Below are experts of layer 7 (counted from 0) of a mixture-of-experts language model. Rows are named down (a neuron's output weights, with its number) and show model dimensions 0-95. Each number is 128 + 32 x the weight over its row's rms, rounded and kept within 0 to 255. Numbers have three digits each.
Before each expert's rows: a language model's description of what the expert responds to. This comes from a sample of Wikipedia text that the model never trained on.

# expert 33
Quantity words and sentence connectives in expository prose, such as many, most, several, some, both, more, and However.
down0:089079141101158153142115135088106131096145164103124097117063110111117156129147119137114100107150174139162115096117178092135168175106158166086167164189195114135156084150075116176167126114141081127155139106129123175079152139068132141109130088193152157131145151106173146098131136131156108017

# expert 35
Inner consonant pieces, especially b, of place and personal names in tables and infoboxes, such as Vander-b-ilt, Bris-b-ane, Edg-b-aston.
down0:082110175107094138155179076162093094160131083129081089117129105118146103161112158175139093084127105126142114101124142144118153121180086147134173119186207129113099146119098143091127094127086132085195114051088117134156103116053121150120179107147099079115121111113118132105149206178112115142

# expert 38
Plain spaces and en dashes before numbers in dates, ages, scores and tables, such as age 56–57, May 18, 1–0–0.
down0:124169115121135090179103133137110136162158154128063144106116190141108154144076095110147106077150108120115122238134125146113177167126144146055134106106133117144084151064111183145096123096102143139138058095134129085092106102099077133160103096111122112171138163141152176150172160084130147073

# expert 28
Digits and end pieces of compound words in tables, code and product titles, such as lection in Collection, rolet in Chevrolet, RAF.
down7:161125136140130148112175109046124139109144090130128091152088088110192109111096110093076155113124134093124137126103094099186119094132132166113151137109097098160129116160118095133155103112134188114101146151146053094151200132151069103121104120053125057120078176155131190105147169126065120115

# expert 34
Single capital letters or short capitalized first pieces starting names or titles, such as A in A. Adams, A Tale, E. Church.
down0:149102140106110128092106190024114154095094167139139182154092111118106116145135123086128128106110124062145133092095143097044139153180127098147106141147078206126087156140138135097110073139140129109110178163084180117148119141141116093187148117086132091116148174153142148113084090108139158169

# expert 23
Word-internal pieces following prefixes like con, comp, app, before suffixes like -ation, as in reocc-ur-ring, comp-r-ise, stip-ul-ates.
down0:162126139109095147117124134156099087132156077152172133165148123102076137085075111094129150188139137123131146122125143083170152166149107143139128193186117121173151128163095108194186098153153171161134169182067110159177110128090120136098095177068120151118187112190141144147097108088128075130

# expert 29
Cell values and digits inside tables and lists, such as Yes entries, dates like September 2(5), coordinates, and RAF squadron mentions.
down0:090172124106116139157073123096128088149058138115125173071124096118136108069155091089074127101149105142126154131126108093116115138066130054108163163169077128119179181115083104149108079100111180061158120079127104158132054170125140158182132131134111143127132139131080082156118132133173118138

# expert 1
Words and digits in sports texts about leagues, seasons and rankings, such as top scorer, semi-final, League, round and second.
down0:178179162137060157121116161085092108153079146147108129109147098110154210136074183077138132120110117186058125142155123134121180135132082110163118171119124110133124120133140154108123138094122112097121105154167121108124066117137180136201140226107126168119126124164133132152086116108161169180

# expert 39
First capital piece of a surname or place name, often in article title lines or after a first name, such as Cle-ments, H-inson, W-orcester.
down0:146139088140199171102085129122108134110138155098117101093121144153122165128089178099094087068130125112115069129196151099142136067103195190109212153151137174132122130089169122119107155084100102049124128133122138128155096147095110103106108084136177157114159131109157148149102115145174087174

# expert 18
Colons, decimal points and minus signs inside numbers, like times 12:00, coordinates 8.21, plus digits of years like 1903.
down7:123134064129125117143111070136109137123127134172208105081186048084087120077118139120108119142154159178116050106159129133118156119105167131143111163131161069118149149151160151162155088147134173082196160150162144124175161112179125099116186126085122121154114146082141114081124134089114167143

# expert 22
Capitalized place-name words and months in lists or tables, such as Farm, Fair, Hill, Market, May, January.
down0:064141148084115113096111180123181163113136085091127066128148146163111160127156152080135128110124098148137198143157124083152190161136122138157149157123114112139104145110098146085121164091154144151099059151172136074142160112078130208169083120083107120086109099098102080181163163131113103169

# expert 4
Commas ending a clause or phrase before and, which, but or a pronoun, as in Czechoslovakia, he; also while and although.
down7:131128105182080089088141158156105141119169084170180126093059106186148117125095136163078129104132167137106110111103125089101068168136168110144138097107113150095164120178089060112101098141121134064112153169114123175106136140125135080072135079130145171147132201145118113129106178170185135140

# expert 15
Determiners starting a noun phrase, mostly the, a, his, its, their, often after prepositions or verbs like marking, before first or same.
down0:099120127128150067151149081136113165096125139203170167214120156164099151103115131134171172134129093139142117184137119147155154147123189108195104110123174131145138136111152081131078137131107114063177125127106187097204147099091101089121158134110165109087117157126118098114134081097126056138